Experts of a small language model: width 256, 28.2M parameters.
Below are experts of layer 7 (counted from 0) of a mixture-of-experts language model. Rows are named router (the router's row for the expert), gate (a neuron's input weights, with its number), up (a neuron's input weights, with its number), down (a neuron's output weights, with its number) and show model dimensions 0-255. Each number is 128 + 24 x the weight over its row's rms, rounded and kept within 0 to 255. Numbers have three digits each.
Before each expert's rows: "comes after" lists some tokens at least twice as common just before its tokens as in all text. This comes from a sample of Wikipedia text that the model never trained on. Tokens count by the router's weight.

# expert 19
comes after: ",", " in", " 18", "19", "–", " ("
router:134111114127083178098175141148131165143166142102123104147108081168142129138123122149089155111115123127088122118167136129113115132106100141133133123106128084159158075154151086136173104096070088126130091124173121127103144155099143098106134151094112149149130117166121141099171111107097127152123124144143148118115113093156153115124129126144134112094133125138134127181136123045115108120153118164139116142108120076151132135146117115147109149171147137164104161148119180113129141125120133141143114121107109143124125135140099112107161122108132129093181137137123132115163169101145175088096139068132151104125119122160173130094092134147099130142128175160099123140103105118115091143173119130162102118106127161146118135147127117126125144144153089130120121152137090120109156137096104
gate0:136078137132125092118143142110113115130109118130113140142115124146153079133099130139106119120134111110111126138126118106114128059107166147130142141123181118158133065095115107096134092163137052121142138121097113146172128100130128117112159113148124152158130120127142161169136141116138095143116152133150154107097115083145174124126137116165157146143077124111145140160130100098113109111137129121144142120117124125107163165130084148160096141128090121153121110118118142121093156134148140064107111144110126132134132171117095117128108151099149096129157144131103152203131134120114107117139150158156146132168120162173176130125086148141125101166158160114105116078124134146159148119098106140140138149118161103121133169114155105087131157117158148157083097125093118142166181114118122
up0:157084128126111173089166118096129134170089125113129094137135105171154190149132157148153143130145126141093100125138129120131122140095153159110144105159098090137121111146142138138088142122154099083164116128098133143180137124110101128142140138169124085149121121128098105098158161122136119142150120146168166115129146144151144110102094146123134151107092134122179156119140116131127133129105117074154113116116107159088142084147064076121138120116092131147104145125170116097108132144191126097098142080115140152150124110127125132119119144147178120101186163128126153118123126140169149102135135139126111170144116138130136125138098143185084124141104105072130168133134115145127174082092145111143084114145097126114120111132142126151113121105142154128133135098115141098119137119152148
down0:145158091111152119088144152135112167162096135152138125125118143114102129092095159145125145130133127145099126133177109152113164153148165155127103131110112110163125201100146155117101134107127127121170153113139162119112115084144156124101159154130113118110122174127191133124154130161124154123094157144110100122130122185143152099134139135144089122135128167165130168138127132125115116089114130122111119110129132079084139119110114133121135130064095126111168106101142115134100145162080095156152110097109154161108136134114140130101128099090093167096110140128104118128107096112123148108154114109050112161113105118103156104124130112110150163144154138118122169107103159151140103147136141100114147141097093142101132143136111140174134182176128135129134136099140077122103149122113134
gate1:156113132095134156114131159103128162152131120160162156103109151116126098084114168102159122168108128113110123109103143121108082096105132146118152172146113132155123105096161135103129105152111144090112145133129123129123153188110127104161132133132111129107130122121156094127137166133141151130087100143128113123143149128146130120128106110080161088112129082111153135148129087117103120113141085139157126109107176074123121175132138142172121156112131125139157133144158113142149101192121133087134102133112144158123127163193143094107100139156105150125159143121083137169130113126140118066089116112135134148129129110129118097130163128117209132075129144115125117110160091142117133144163144137129107134126150177119130124151180090115097185135119112134132140129101130141073136102128127
up1:184086117118151105132148131116137138152113152099148168124084106117155130087104142134127148115136150113109084138133116157142100151095139141164140156165089095100149105140129125134069115146138078107172156113101074114141128124093131107166157110118150095129166148141172129118134134138164135123129096145137139106147141128158158139114106156129145124109165113146170156132110129143124141168143122122161127100083135095162147133163129132150148109104095109140131074125144118117097110127132115057159106086151135141152106139162103106165145153107132109153135141142113127144109126170096123135129142115121132099153141091137152095170138139113121146108115149126092120119095141136163181090113136085154088122112111144140147127118178079124121183128166128079151151118104133118086123125107126
down1:135204103100138108135121162165165121119148139133084167157132108147095115123125089132160114139151125117112125129134092120088106132157101148122133152138088122134141165158130154151130161145119129103136123100110155125134098116099149109094149127092133152136136097106124142120077137120129145085140132127133135125102109123155121148106121078131105151116149160142108138127131119144145126109135083134154175119116112091147168151102127100163177113111135126103157110194123135131110131143170135112141164113103118120147090123140156152120098151125109121177054137108108161075149151116129125131095084128107169096061142177119131109130149146127150139131129140119151140111098106136130105138150161101117147099183171113097147121110117118087132158084179125154124161144125114098111156116119107
gate2:106103178141122169122105142135130101149114179088150172103131115148163156150078175133111127159151164155144156137171146139128134138121144100132071136120112120139108119117117098119132153110088132104144127153108090158085150123049128131097122130089135105187145099096116136134139050131169156100155109139148151095134133104130119122153117176099164147124126136107129116125133102111106151111134155123113108118109157117141125131120106114178110101111122096144134132126140163144157130141116152160148128123151091138154126118124144139154110138128138085129190159144148110128097130129128161164180108128109100135142154133096108117106118124127135152148167146136092129122124132136091076119133166101116133128134148126174137176116099123134140092162122106082143112177114111120095112116117096
up2:145118124131145153129111158173111155164068125107120147130097090179122113157129196129087145142150142133156138095095131139132141109104103124132102173137131104132146123142131111117099106114083142117133175145154064121131129101094142124088150112119150154137141124117097134127134105085123190147126116148123145130146162131119133143135133171123134099089146088099153113117126141092094157120123139150135128154128143105104118096113108125151114155087136121163158096117165167119115137148121124123171099093144207111152114100113150108094110143131159138094170132117102174151126131076116163124139134112148091139129131119142151154116162068130155109134143133118130117108106147108086120153124133110120154113157139172175149121167121110116113106146115080093129130162120148156108101135117104
down2:148106144131093123161147130078092182111074163112141106126130082124130169120129145123113150119168160160166130132138148137148132156150116130132146096109073199133097159129103142116157110106119112143141104113117155137101142136143135094148161158133127144142155155154117142104145108096074190106132125137110116101114122117132119127127110119092137164119112175107113112090132151116122134116163086145157130141135165119145139138130084132130135140136096121134143134111145111094144094143112134166144129144126083144112148127162210119148120135133121119148092122137113106133143170103093099132132057126130133133091131067137110126120087181145135101146158141124094138126130121133142155085118110165103149165115137169145097136106057145118105125143111119128116136111129166120126148152106117
gate3:117113163140147136135155087123121159091157100097096117127091130170134102145126102141096139103141104117140128107153105122187128133163112128115164138093126085109130105125160132127131129164105111136133138143139129170121157119148133116125123125118152119137101073153125158141116153108109111105110162140118135114106149098156163114136140119164149184146149175146116153123143114110138079144107156129124124121108138081132140167090185140091121129086135129140119121124108153136097143126083141092121147138096194179161102141128104122120131088112087122116167132172142143123107167143137183108131141072151105152095143127137156121121123132143136155071146081136109096109146163140095107076114130103162120141120179146110098150149157122155133095180144160125153117136147135124098143122121117
up3:120098164137117114159140104119133117115145136145124117123169119086108111138162073133117108144126093152137117079094124093112106136121145152107133099103181115152111120116166139117156150123117131122130135113149109164104122148170119096164139099115105143102126140141184111150104133121129121103109134137153161122156131115145067118122107137104106151153093148153130182118141126115132152173114097142132102131152073142109183140150091144149150118143105133155077163094110163082094125126151122136145141156117181108134164100121135123113135135141137166153161126141172166099134131123144108088144167119160085099151117163109150130109144093109126137137108117123141154120129154077114150158106115114087169127105046121128163136118127126130128102122102151144132105093181167125114118108131103
down3:117113106102099121165101151175108116105115117171107125145144155123125129122131127113145133144093117117109163152116156142139126156104127110114142088157113091116144086117144084092165153149146129093153110113124133164114152107086101156125120117157169132161088126136136168142158127132093122093117112162069119130140126109159121079131109148149148096155128083116137116134112120123097093101111135039145145128139132113159129116099164148107126128184144124100155140108115146138130157116126115105152132108159117132119143150090114123095113153124156168144184107120156126103160095110136127149186065104130112143138078127168141137133140101171159154110112115163111131110161136139123128128072160108164173111153154126115174123128100131143143126155135126127104130170099119122144106116139137